From a checkpoint of a small mixture-of-experts model trained on Wikipedia.
Training: a variant of Muon for the experts, 288M tokens.
Below are experts of layer 6 (counted from 0) of a mixture-of-experts language model. Rows are named up (a neuron's input weights, with its number), down (a neuron's output weights, with its number) and show model dimensions 0-255. Each number is 500 + 50 x the weight over its row's rms, rounded and kept within 0 to 999. Numbers have three digits each.
Before each expert's rows: a language model's description of what the expert responds to. This comes from a sample of Wikipedia text that the model never trained on.

# expert 29
What it handles: Comparatives and closing brackets. Closing parentheses after years or ages, and adverbs or quantifiers like more, also, not, only, other, later.
up8:461491513467526456479474508529490538495539488538448506556548447427446517524496512493634533537472518552489581529478578485441520534502486476507492533559545544502557538412497442443445541458560492547475581568409533424533548376556543515465524539520468467510568610452563516517533472527501464547494557597571486476440519516554458550453457456557510487524519479462517539592516433485515448592492606527552540460446450465471442483570502510507454541522490472546519485447528406522552537566481545466495363598488431495522396529581537434448560493537494515412513375507525414515466536566556450496478432464322402420509573502502512526506553546432489463449480503461475443548540463508555557496435454565403494519505547496491514517435487467511477504568619487571434439459517449429376476518585434
down8:530371518518474494541520499520472482561505475449431537493585509511480483492566451596564576450506463531494533494465451497502465423540562555474487591439516522469589575534450495405533545477525487511608520544487557596494434498519504512502526420481450491476496517501447444573485513602498419525502522520587552471400456448496504519470504513498488559600461478366428513520459492495525493458462552517447578601475393518453481501447413507595515531491516442472539529499542540464506485523549541551476476559605542504485460519507549500537521577481483636522523540529473515426543509559485477467485428367541518453558512343516458495536456476497513516485453520553487491514444484477545514457542604560455427342503476512494453434445536514542477467554479589396421414608432463409417486441481491
up9:549474586500591586514589521552476538527525495550524577457436449515506499526503574552498456535496531481576522508523505478486517567508509549506478606494540486474556562562548536534475473500498555558450470488544352554499480480481528432447493515433464423412528539465452561515467439533521502493538408523469566575570511515606607468461427566352479444469506562472527476436574543552550423547440424440510510462500509477509545530527503439453487431495594494472396451468514485456472507512509502475534518469556566462514445633485507463415482555534566496475491420581497566484496469541500548477528513426403468451471505612450463616525512458508509437534507543457556493536434534454488538505590592485447566509562646460435501533430592459507555520578494488544463518514489506449433540452506636
down9:547448428522476491523561459471458472500512497461490565450493490534509501483478499491405470428492451548451544544477542510437526585557513365416571438518511382567495454442470527527494452439521430469474484546429417585503491561472582486578443486486545496522561585480487499544557501568475526541492555540480507498494425490487484598563602447449439516647500513538577506507487501508525576478526560429467477548442544479443426429557580439494542388410468431529499580504423524401539365427468449494471408526482490512473492520492387513513514527500515452526472512502533445543520518532502580540467485526557505484529430478414504400563593547454454526511553475485556565538559536453563590529488500467552454523532451502475482544539528398503485531419536505505529440580490508548495592495330536
up10:577507501548503590455471495564514514439528572492541526457360457486520530486509458589428418492619495493557473549481566495418489540473454541424485499620496538496590503470458489532571517505490461531512542516440522562483566396524518604502574452522488573505564524450450519369541567498469520443544565494528475559518444534557441495507490544515469444477494602487413414480467486541582441503506439505498481440441517569512425525457548591511547512418459487491521439510591523534526526467438504467495540491527452419600471513556429491473521484489460474539579495509442543564494489491485494606469534540514468458554452546453609484527525493479474569478492571560469494439567461490495476520489474545439617566463546420516512497428515490576544469517557440622595503418474553553441394545447637
down10:435457534471451435432545476512614631498436523557534467561487531472381478450548499469510477450414489515398485520520507577563507464521458583408463502439558478507502448523491512532466460505558524424468420525502511607397398583464541489439513491557462522539539494513429419525512503473527475459498527441482464520593558586469510492512494512504474497590471541510563479457479438442469562550481560488529547528517458455600501519567511499428531509540492513420559514488377403490537539376447484481470536493538502428534486518462515597471500492482482425547527574479476517475514443465456427443389456468437501547481522522494472559554509435503568471566470522508510554563491469607476605604490582412401550524489563463461570500496478443561574475662492544494599537517452533486476485487562474
up11:455517481441463491521564442477609472617553527499568520449572487491527546631473566562531500530436505498400538449470547557491428541448494496524574436439519491536506417532487458500489493500551565587482536629436432537557526502532536440480539546509449483534404532530546486492540424569504488530480423498446599474479563500556424517468461398451513537514523552487539423498491497406593538473540492486523568514490479557526463485564551589566481508449514517603461470462468458581419476410546520522522489431457553430468517521535502451541509526579578378473483572467552529393540479451540505540452494500436412507410471553533544548479493493493553513424481496508556472422502504454403488546642550448512540570465498503426569528600496557515451445521598552546456489532458466562449507561567499
down11:503571551493516456537541534497455527436457522560524540527437504468449523535455535496520448583507469421494538506488548453520473546555446617457462486524643503538497517512515478507494541496557483380425604415504555452478538406515491455503401528569370402482538573536593462556609527512501609497461528487536494502556421447565473591436523453507430442510468492546456395484464592502459452479574502530500465540546515455469504481489490552449471489450486432443415584453453562427484556544543582490535588523413464458565473486505392515460428499497463530410403462471515551425480492476502551495539436461541497411558549480516589491506589538435467556516440505417546467453480449488488512509480500471440530460500513522519486368523557527511456463537548469562586507386478533477488594464554503

# expert 10
What it handles: Short capitalized word starts. Short word-initial pieces, often capitalized, beginning names and titles, such as No in "No. 5", Ste, San, Ex, De; also foreign words like y.
up13:499435494516467586403523466529490547478461472437479467480513468584421593532548584589461501546534581514512528533517600558454467535509395492580570515516515573574523495496659492562561520495551481524556516415535526449505512423555512512508436545502561473480602464444516436567496394520434530554532439544527466569544489492493519487421506512498569526474555440490496467463438596583546508515499619520532574475530533557448456427448470546500465484523556444494446435492525482467436444409471491575469491567418534515475527483544566494472508405462449492617503560537525571474498538482532591514526519484485354565500474569534578533490596562545461485435496556478485534450441484485455493501471442485447480514399511542471592535516425499510448447602575548528495444505439511483451512520510642
down13:503539554558484559414592521417496490456532469466486651488478481511493442384460411546527484413531496345448534529400504598572519499600462414510428483538492544493549511497460415450594501521484507482508482419505591450558500431496509506510471630493558507478552541490496431501499471470487483513577516448446505474513452589530405484550517598415514484481502403517458496541494599615482479586539458562428480494461586480479410510481475481519508517480463430501509514470394512555559486527494430510440486478440530510402569538453484539491489488528478475515508526475527494491503502401572459492527420399487457412454454499517481492469476541420430473480571475486516514546491493429475520609517412540552594519500478573428578477462552512475530463483581496426568566501418525481485539416517546
up14:512495450473471528576445474471520448431545494481441510446406520521536485553463504529485506644469481439513497487480415441429555483441567489479508538542443505495567471548437498596507481474529494372563542467508537545541535505485442531460563565534456539502466412503416545524556503618507543565486460536527472600522559421512554505431513462599518442436527601517548440584439521578478570512514477437504419576507452478476535459553546463381517459421482496483470513534439400607483532480468525492397495605477550487516496420489471503373561497519553509571475498474485502465539460495509483445509512461537582482514441573585473570575406419568510484601573514449437569426484471542586502445533489533591427540529503500467434427457521429542471541492510510580472549547494465492473508588487574
down14:454426477477431590511534428460480535482517497555570450528488515516499570527506532533489458485448518504521506555470546569539404389639631515513531441510451470516445474476517444487387474554542444532437486551441439445423487495442545500453522544448508581531474308484495459501486578404547446521427508489577451421458567453401582553462485467529488574481556556494617505447503498612503476472538486490449509516513443526523493486475429562513496447545494415442555488442469353607477512540508503525429433487482504552483590403546501498466507524563575524469470428505550464550520511494550449548511515576463604478526435503398541460415524533484495481537562434572455474478511485517473496484525472502503521466507407543500472452539434541432495523497548497395534445449535509539559586526525491
up15:585509481540533592427496463540516423576518534641499456529314491475497537476412443553421492513504462441487471476614516389544540516437386577520471482544452467527546524443546474550504488502539519585524514518526454537503545479575523389381537458489484501538484496581543635477644518529466498480436458444487630524443434518495538516564463434460571558535535519483477471538503490499568451508536556429525459479494458554506505532503545527532441398545545521510468429455402473569566422424432509491485554498558476447508415494439447505568537542608460489531487498505489450531513495394568552531536462498426435504537462547482528425436504519476568547442457463471445562469539450507513476496500522499559575510489560451434495529445477548466557486602457471466460504537455483535550507502460518
down15:393557452569492516536570423441519472498490428477553525417469488400559540486491450559442484476550537473552439488501409487427534492440463422454450514389421453527417511441463508472547499579410476538510523450532534457539534489522495548424455405497545516534406489440549513462484489468522453493447477555519557453474548496530522489571359532523473554415545549551529472495493558508622429473448552516386471472565481449572498471511576505596451444550545535552426528538535522542501465463423455498521505547508567474548482492491518485540513525572424462579427539462600523414548533502506429473523482498545519519553406502433451532487552572472477440515439423512536571497567520451494483450554426476486528408474541540522457418399445579464464477567484487605566542444491438551500494558429382
up16:484483505494497499426561473561600501396481524369438518571471502528511572444514488491407585613485425463487476495461482529449506510517448567502492498422481486600502440498500450538539456499570516449515489430625473523470600481436487552439453496545483487576536605426541532480488493478517495450499519485453452524552538500447603542461508502476546414520506509504499480571441486525470507519401541425565550430516476529505565486444528453539535528380467543498464481445553500505388568552542473466421468408478621547546524572530509400554516536524501391526503473566516478541423540614457465492468503525484444535574522401475500509543469486564451427484499509507462491513439419454473533500509540633465484451451585583507422475497472562445556458578466477429463454444472521549471570452427609
down16:484443527482473554481510468446511503465585502496515433490550521538526561362583490476478535508428400428443547439451457410502478463517427584519506541539530536483532560537544463462433466551537519458509504493615546458539485519470491555479472464480535468445514522452452569539503582466527523428393573450526574486525493471448550449575465512556421471439498471465471481585543387512530538552491477558483467593509545396616540529343459498485500580506570460513583424507482481463480441531480482487494529505436525458481474385510542490530475459595485412560426473542430518493466491475443486458561482363550482377563542590494431569533520447433472448466458510587426552430469479552534525453508579465463450411496547500464565515506559525479513609562489521516494496527396559488484446459515524

# expert 31
What it handles: Line breaks and headings. Line breaks, sentence-final periods and == heading markers, plus election-table words like Votes, Turnout, ±% and coordinate separators.
up0:530513522633603434468439487618447517479443421531437532546356507494531582410462509489513469482521498451442478549412548477436528473498485602493469541485524572483565477465557433514526458595512508557547534425431539541470523473518409585566510540447518567539583534471354524490496506508558498482503467550484503548562450528430520508475553480444547464506541509533509534491499390489529532456527480476486577490527484560527505499540455467460493516474505455602484472574520481466549491427545492535459503508585518472584525536482559422379498539478479508473563545474450428436597501495502511580511506532517470438457512489470562563459538556446473471534489490534570513392559487494544476598535346424438617562469464568523553505445496539461530563473584479570456509472472375482423513421489443
down0:511522424495478567503492487433475436498490460510546503418516617476537530374538563398491501536531547456445518561393494508390542514554473567454499508593552442532525627508410554486395431474523543489474419537493402502540571486503503470502546508528475512489447532488526485500542463555542527496532449489526492436398507499605477451476584560510523512470490556418420462423503526511511470473537502521495447512488483469541495525559520449516484463618533524511541425485459680512490493462423375606434523462514418585457545530500518501491489447482583569550469527480508491529371465516505491526532500519527515583405471554509513537509473524428428576511527464456450549439540470530381512402512523624517557432590480561543474528531501483493459502489488555465526487474505530601503512618456548
up1:488559525559502468439467413648508469499452391446371459560487541495464523547568482548540444536460534493485569505407451516518503584481482540492529513493478533486510637452490500565575377506525505584527570562416443512513559468558512531489565527564492495478542458510502526490383553518576544545551502491415529508362461558488484402545481489496532439462577433463527622498478596479447487494441547440465544500479489602494508556523538476417498473523461564593484562523560537506527470556551614546429534488455506413533539513504521484414544504465521533502485565546495501506531465501459446442515565537492482528504552548527490579411512550413569538507565547480534454515529559500449536431622492408449504561534458574573474492452520485605434504552478572536541526497449501420468541533507458
down1:451419539482502473516565530486540445454557540459515534492524519493411482547496454472549542505496577520439526553488532464451464450488467486478451487547496564478492569507517575482605514498472415493437380492528385524608468569524477431494502511523516416456476598499603403516474466520486436540496505505584591481442503586463491511422533483387473486586467497560537437501543503559539544556491529636537578521477400551501495505484524509471499526478518452498454567402569462436490544560596567550561574524560462507505492538486519501475510472498531464523499449498574509503504508555547476452478486476467494580565428513479486512519536468604560562537392459430531478419473403524610539530460561439542508576533414482500522489569569539556532452499484540586327627539495453558572473516519430
up2:535486477425490468529443528427427512449482502485533548448585514608545530525491436512416463534519532458505512492572574504429406478514618471489506408445500501492514445589536586555574570475537426419466506372564527556467435409506484430545520571457495446529503514478439565503461509543429637560551381482431492600452457526469495610562429449517438463496477498480532529512511445539517435641514509561410516562569546531478455481502579429420526522445412439528517552531464477522522489459497498546489518544347493476505567439522514491498544532527506476490413524545458560493468503560541514428476551499484531522550470442578466535470524600506466426569529476450484499436476539482543516546559522477543567522456550551435481524506405504533544513584461467472483487553600418479556523452522456
down2:483521565518520557612535599420577580473457434547487564553587495469434530484519406483489477514548504479445519417578517438545478581558502536544386558497578473436505525467427497500461519452471504469452536549631523463424572491531493414428454533406457398484511466485525540494598460419532471412491578428513512459543593513532498468472426547472497497551494479632543497568479474494544505536508476472440408550563469501450461536436544545574497367497506583457465429456554448447571550418549411430483516530501548545449564423431534387462452575548535462487487433477522523516504516423448519448518459489526546441520470462434456462566531467535507517492472540547440491417489418515488525501509564514513457448519456486524484435515426485471478496536517509481578461509495450551388547573559551
up3:551483612545490417497405517511437436541469513548454598564434530509516471525473452485545533533502556391464518530429435515495453570473477477483550553554598491417556447402541497535508554587474513534596474532481345448464534455524541579524443553489431523547608448458541610476515561535459511531521548554513471513475512497527456500493447481517522401439529489523492505530548480455458498476427481511521499543432596502500491495520475487469519605516445599506488505514473479506381517532577593571490545544473503483513542591494557442499433414535558536404559473462518561417443425498563526515555459471550526541492498494460502407376505509487555553462528436488511519477509497531457496468584471520512511540371465587451496507388458389510526497484510520577501581531374427549450549467543525
down3:478608555480478547555522589552430456532517373378560535530483472481454452473476456462466465518487437428508404549546482403522503494445572526556599485507561527534566561615462509431507595488501547529473480496532514584479442583476421537523536342487439512507473563525587483480513511468511492549429536576451469521408523547431543429501538452489533559497486521507520481479515483536497480541545589573508528528466519618503446502461476448490515521556458478515479491601623578491389527466515501534493536487533510475522401403462471530490495474527492551507569502449502481474475628556501530526471492513442498506440514417436579592429565607581472435548481469447493533411515500546577483518508513487477492506507532588541511422585538454489444592537559465479441573460533575482447524455462449

# expert 12
What it handles: Mid-word syllables in foreign names. Middle syllables of place names and foreign names, often ad, ar or d, such as Barb-ad-os, Vemban-ad, Castori-ad-is, Con-rad.
up1:491493475474539511468424481508465576466494524504373599454619525543558482580447489642493511586485496461391559507431534451465442515491568457417531452505549603481553449570478538522451490520513451538488496505502438553427477508550479576425512437472496471414519438511475517567575445594485439482544524536457373506441586539432544517554561467514488505498461461587494460410441465628573459444573448420537521545523514514553520499478504445493532465485518493583514460516475512525439476454467516519508517424469466518518492584529540508452441573454515459527505475438490501464476481563537479501512421587602431439474448495491487404468469413569586497465514515483505536497392501512607571486460515542444515535535378474547422514495492523485427499653582445485528452515560548530534545542511481
down1:508525452499381496470490424539438436513433460522484433482541546506468561465471515535422458516437476501466451419528490437457536515476498457564457510415503461545544455487527570467439488420430396517495440568491565402459510421481575457483399554541444499560531543552447435464557470554361445435503637500429548535576575501554473512424513548468521530483491460444493509473483600537577468538557471347511526535519587442479483418464488493488576470590486556466493504543547494515541501429433634442401526464574438498528488468525464476523526454515445542562512449495489537516618468554468436585518494502473496495466424530459421457465580475544481601448528476570546469526516473509526553469465539365440508530497564471525527491559502470497502530507526513466446535413488464460512460585596486
up2:454505454481466517500438509517496572487559484588465524531547551485497418475503534500448542440509461504534475519564341530507592446519477482441542449485460496438531512548487509512560523497506495526488561563432332514517478429486499500485576474519452508418412643490485557478581495553534507438491458485485501571427466479519430485486586567397577489414477576455480524475505476502568461534440480466503404454532481631377416547487465491441459493439433479597507426535427526521481498520479508492514606595526524448596477536611560534495536519547493465522493534478473484522494473493529496500500480503483545485486527441554447641428378505492442536485545458519529630425446474437537490486484529479440529503519523410472379538539514490450510514507432529457500445550531552549408497593571548
down2:532484463458491498492479524541401583579441508501490452565550562519563474611475575512469476529435489529480453478462607548504543425491497429397476448480485562480537473513491544522493460552553421412571496539521528543506474609522430536512523445452496509442509569489397493626516511545536478484482551442534465564476531488378504507411497449611371550480591425572468524528521495478446562442481420496468437500499553503599497499512526494398492390401625519456511592534569478478502583489417486449437547417461494557501538502458674541489507516433478483507495495541532419506506498504484425487474561478625416413503499537476471486508478515434467430455522543486505474527488443506523474501443471519496482498484457560549482542550476490537619515436545491498549501426558480493586507574513462
up3:483467510597521433521473577469459495538554509514530491551383479437511535486444507493491483510465458565604508506530479514459519508495442560556439498609482454498493593544469543468503500493451548555494468471417460473534491408516558447572424508538474485467494587540544439479535418511459522480465423569451474501434417503543467555573481531514542489612537533455405438523475453519574490628464600495491568448517486535516426453520590511431431502464573559490480466428376468411480483552406488466521441526576550501576482624517486472537384473442464564576424551472428458448547506493477571490515548518523476502470550517573577560396530549503512475523493449519464441478515487477612502399501437541494450501563471518428478498421527429457490486564444490483480443594451405515537407457530577
down3:520565557580448613560534529409501478482469584484536531621469403461477537561455490493438525498557494471525604568480370586549475488494479394456471598456502506417485537492513534523523586502417459471456555516502504456538472560471504543476475442538575472512542475606515514489534504530547478561519563535408443461481515468391410392533497516537480404562490504532465515440480549495496516573573495473533413507535577487543501481526510563505505506441536600466517487529566489494485536465576471496518487505492479474568468512463548508524442527548480473561464402528430549569467524521424538443511433514569383434488524569563458517472436545525475441504516418556383468568578490556543467498531458486490479450464404484433484399479447446510448537507490366574473576441433430517420497494466425
up4:464510515515576509479483512533443580405492377501471515395500523503520543540565470441439514538414524513434487483541523467475440523599541525516551566532497525542519500463446432493603508455526470446428474530518388556578476534511424457526497510462493568506444581448504514524569542580468603486483466507491528539532379454469490588543559401516500452565574494542535499499495481512451503566396639426492536558431478509530444455527545527584454489436553495486501345440530582466466532473410536558406552580505534592566475554589591506431483529483499585510464515595478494481491455437508562421557583522468501488446478502436523510410491478546524460517549496532455462468463525440553558571403501500550503477510461470497486476528566499494603555497547495600452517438461531488429567508506571
down4:531472395579437483450413523476475485457446567564534507594488574488615456476596478550425470507479455535612489461467532415490543468515483481629471414486517574536406521532459500561434534542521550505490486522541496564584419461479495536478593556569451514419457450401434504393590448447582480505411454473539503435614505503486493521579487445457473517509478430507415486523515388453464504494486518447485515478503534559499439512550469541411464510463503491503505487424491573519532481555514485433596451564499452627444502506539557583511476490478554444552447517614433507497405496667539535442568501467497557557431542444418521485531467462477482474445402515559524483449567555485507471532525533563502508447508475546543567466428448477479469494485507514518516440451441499476510544525524486

# expert 46
What it handles: Line breaks and endings. Newlines ending paragraphs, headings and table rows, plus sentence-final periods, closing quotes and parentheses.
up1:572493616566537412611489457467518497554436520515428575448475451486500366448476476473497465529478452517504500490520525590449417497485402490501482505516455544442500473519570483475531511444476551520564490507445490449488545493576452480372509504514502594454540504500511516479515452497411473468481414429428547437442459496613416576442617565476565495502519591524505533568463555618438511401597555467527510422519420464537475464423484504451480484577484472498393533451408432587551539567517464512492539482491546525533466604505522479478490486494504563470543476471504552658562498545475447557515436445465503423465473537433525460535526596467459525573448482453590452478449481410505432466551562536575548589492464498535477500530574454470559474470505593539481561504509492483539518470494500
down1:467515415476504524493530545452461505463543475491472548477478425532404539462564434439549461537541502509526573452436429523515607463475505524534555456513502474515486541490507558500448487461520467406513517531404529527427406487412459557649534513490493542557474488517584507492391575430574510482479559527535527513562597549467542485543460464520454534489425406440487511503579433430554478581485437518431476490493609539539522619519513450457481550451484565478495580583613589521480434446461539536537479528444463487533512499493529541575499484506455537538422587503487432505522477466537530529444569645542529637540531379585413553426503514507477499497495515569468533529515469575432417468370533459511525427496573544490497484458459552457538547595482450463517469449546491479510467478489435
up2:514568536635600459530500440518493564396481609510429547484545517560482493579509557484566564519529554496494587476502453535455425470597505447470472485511447586488542546457634485504532613502547473480585510494538535556503537479514512464473456569433524494657536470491434471455562494470469512521468515498512487488518499535457562424507420457531510481532582463560613537507531529602534475433505470555493496577594522572410532449552512473559512475473477479463438441588522481583485510514499545429467543532414559510459548490516520488444577512463553542520497551545487455526423453509537506466404504573577416436488517532551410482525579485481471505408447468503509488435467503545536500464508457434522454581444466479451439426510508456413528527619567572476526579388501465493444535485489608
down2:459528440458476481475466511475495458570453510504495485470515473517520378336502449585491495560485466504550469430525499434550523480504483407544554521343552451485616493451532539433480435533459543457470405572525486613428524503502513465542514465456549459508522541544464515492528515498578494600543452514469519537467552463524487469484491464506484593500450484462451577444498437416400528570573488497482503435428393495544470491528479485456467547401519618440479430513543515436514427477554459506524501563441464536524551534452444472430524504472451571544391549405527502473520469525411437484467486453540423521389477568488524410564516395528652439458515485582492549488549478421497413561444561490457531516493493535475481520466444535514524498483454421483449562445466456533552414524488438
up3:457496623590513455512471569500419520565550500421489525478630475519542485396498501575474494406569448496420399449543462482542395438512553507464424557451498499487459464529440533476584557505479447433494490569450539469494493539557528560484474505475540583484518533623457466444559475510482438506527499550479489435512484511560435480422509560583479453450504513479594610464514416480541517478565489376491542545481455436501526565484484579387452488512433437431476462496497346472535557567492523425529375376505500521514504481610578524417529445501556478508410488418458471478502510509454574534464455583549519454412505467435492472447556527534451592508524451534510529539478492499480526496487471409571504532493584455441483470439506458510541531466422527551486454504493512527531481471506445
down3:389557496508483558563510482421504470534551540535416444581562434470489541489500589661534515455457506497493486428410506517522457478608632451543513548560432490500552480553548575515472480471520521537503612517432454614497501531507574560464441480521423526500481521521408424600485469549496432486472537483521496482464484527456499441497513528468477569504491580490493363569486487565427537522542470479507479504533488499585498534502489412493556593478459531527479575505473334483441497502430480573501536539561405505408585441498545464588472434469448464492534529574462493413491417480444517516543466557443475486455529502502561453563486542450515575509565474599428479518487520588493456604439459492461404478513564628507489479539527526527555503526503547560511482461490489415457499526466499
up4:528496487450582487537560490549513507594481475432469540458501475448450535529465441478530474596561353527489450448531526511450475517463517504543518497491471448402444508489429481439494522539544579405484462562547496438505452533450496420586561485515510602481462526542472426489491532401518474536457567554405498581500588554530457434452498561502480533422510520421425495550626463437478500494549443541491538447565334514530625510456424527388458512529574518452527532508515540475507525430544495536539450443549491569491581492478530537513546572526485480470425411533486485479462533465540511524468497470578496460581496493553517487521481414523506507421440523532495396551438504471366571520472579565473511428550434520500434513591554590476508531545387539453531440522440534551484461514525581
down4:543533586499440490472562495453432491499602444441524513514456497521458577549494478439580524532490501595458537467459542531572485488459545438498446509523491549566475529472589513450466434500436464475474617367531480445521543509485491580470481540524510542569532494550526530610632547504530509462490463477501560509521472517447490470545519572457505563477426503534513557438403501605517494522486412450463520482566510439465455490503526475613456445545475445516436489511478623421497475559376448488438505486492468469477500377505528454548470456512556435571559416492460485556498514475489478431508515510481369351530523500441472459457472559414511515573492528514498371554467448529466513516527600474570459541521363484443545529488435506469493582512459555465576501406476521539538607466515535

# expert 7
What it handles: Inner name pieces. Word pieces right after a first capital letter in proper names and foreign words, such as P-al-estine, M-or-occo, Ch-ak-raborty.
up1:532500395516467493481508377444491495514427565508474441411451471509441462498540522501484437534412482422510440506474505441486513506575529518498532437505531522480522486522504597562514517541403442536400505509480486482576607637464467564482417421523476535588554497504594333536501501589483554482516491502475542453505478567388407631549456561511505518576433452550517501480490499492579488530503494510430530510471459438615500466437577509382560453473454478536495446564550451522460475522460500491480455439539522472459490475462407537512498446451479541466564516515419452524496508433462410625408483469520497474416426495458477569467463473478512480472491419520448461443461499477482582528504502588581510549479408481460467539482490466491499609449571447498515526521401483429454485548571521
down1:540506458555433458523468464459561442493392515513543489547565449470540417576567593516519448625451564499492458526493516480486512555522517466506469429431570512473456452576408588571471471519500486482485507433590546384504415430526602595535550548462440496449502480528499556482491435488433466456486540496530485553514513467627558502547500472542632436440513579490467517437508503579519527523577442580495550455522529514530534513475451431510580463431498407552467495528453470525565507395530464557505488519473546527483555496509515375465499527418549471516593447440450491485490458411474504495523628510464470580479436498392528457479613467416432472534476470516484487519496563431462578428586518467556513606486527489529441500449486585451440476516492486456527613527577529504511502496509539
up2:548468504530539560476508423507477597547498537503413419506520523523528479479511451445485521356447501498495453538514570539448570538589581523481507610516499550491526455421564495462516535545389507540448458478473522492547556466544450429471490471437501453453563452437560488500492538419368520464399444581486548495452482500404485497468414510555548465496584574509520439535478505466438557501548524427476554509493540503440359475520422519477467591518499482474444463447521544468455518556497585535498348549511579476473525523552432489426590454486432520458566400481449529474471459523379541598564512462538457508472487455528471491371437544443583467472519445528473558468507534507419520539469411456511537447588455464504537570511507478523505591534490539423509477498561490460468437521593532
down2:581512487602541563517495397443442647442490504521600444411478500469460405558487533488500505539432533458557506504524451444598497463549616479545577531584425523472419515574399515503495574504508471447473518460458430544485465514478564461535488514484551513485458483472516532538503506477462462511477431495479596481477564512503577486603576426496469503561474465432633528490515422547454506519510494492471452477461509486381475537414450456521512538508493441539492463383449653522550523593516434518585550472445535536470489501474499508478501373518500536510599452488512505479442580443555481544473578635517438550533514540512495491515471530442494479550584553474532576554439597506561532492486530475524572509535425523500507598546467600493481483514509534486485577493500450464543523525595557
up3:538484465502429449531472481555436412487505517458497497582459504523509442461451504445435491520520599521500411504473462520539505501392448554493509504538517577561542461426625495593490467450527480444448607469458470366547434515507473540417433531499552495493381585554562485417584520498508530460459475477536478470496536579532498541353578579533573467580535418452444471475484473359390453517472576470551500590405561526437462450503600384454617453562407512461519599536516564474490504489456500528540519570517465485412515540466479555442494556556482538514430460503495462475460524512469490518525478536495480453458467521547508586527467422536413487511532442447440443541501470628522543542556492509521476511504490467452498557547491538481520493460521449462495512456397478508473482515518565
down3:410520526466485575586460528511413513513524499510546584475492491527508434525507498559513648499547560467464488537522521474488526522525475451419450585502565517517483574385516587524469574454461466447457503426497553463532415418460500506483402543490517545446460545460559566361466444580564464509474548558522444472438481510489534448448406491543454532517512506458534518374547437460468490579417454442477481435425486488478446548494553466439514451546498490502559493467559425513513497424600511557516472405491404493422558593559492550505400546479510580556522526495565532505602497482535519554502532611620568466509630521494542510561447483498519475459447467415395511504453503589499509556479457521482594457496545470487463577484476505533600515516483482463589515492448522490449506555555539
up4:514494483496494469497496483475568516584369457472329392464504351583508555550539573575538492484478455478437405562463479489540468471567468491472504495575553491540501531476479591519473535483381437485506525483524506474507527549530549436453443515660569526459476492464535512609307503445523496477518441471469476447506512537528469538537481442538543503504570509501379481476540549545502451446553547533578488474454504542537431457584518461494565468580463496503448519452445411519516583525461472527461519461446426444540499448518485535350464457463446486440544457485446516469467448501456483504561480544487557495548458541490488506572420439448500492427420443497449503505545528538481468472441433476415416487451490543534572529461473392576412481509556507511498521439566526487517525551502476
down4:480495436549475553508543483537449519530436565505474551396520414541499454515526402570594583503538519509499527426499453513472450542440522451548470518435557561594570489473449480553558437501452454565445424449533489563402531517544512381448515560524482546504478477552466515485497597507421469487502591512570486456513497528460507505487509502517492580474358426521419412474453557477486457480510536408505479618549501518399509502455510609500502501443478407447513429465492500516561521451384577468542538345485553465526450533554512542424469384585469576527496492512469496564486541514389479461544485459543485414629507547427416479548560522490595504547452498528474492512534553575522501502470424527532449446493496564435486458480496457514482527562510459502433445481492462505390517494560493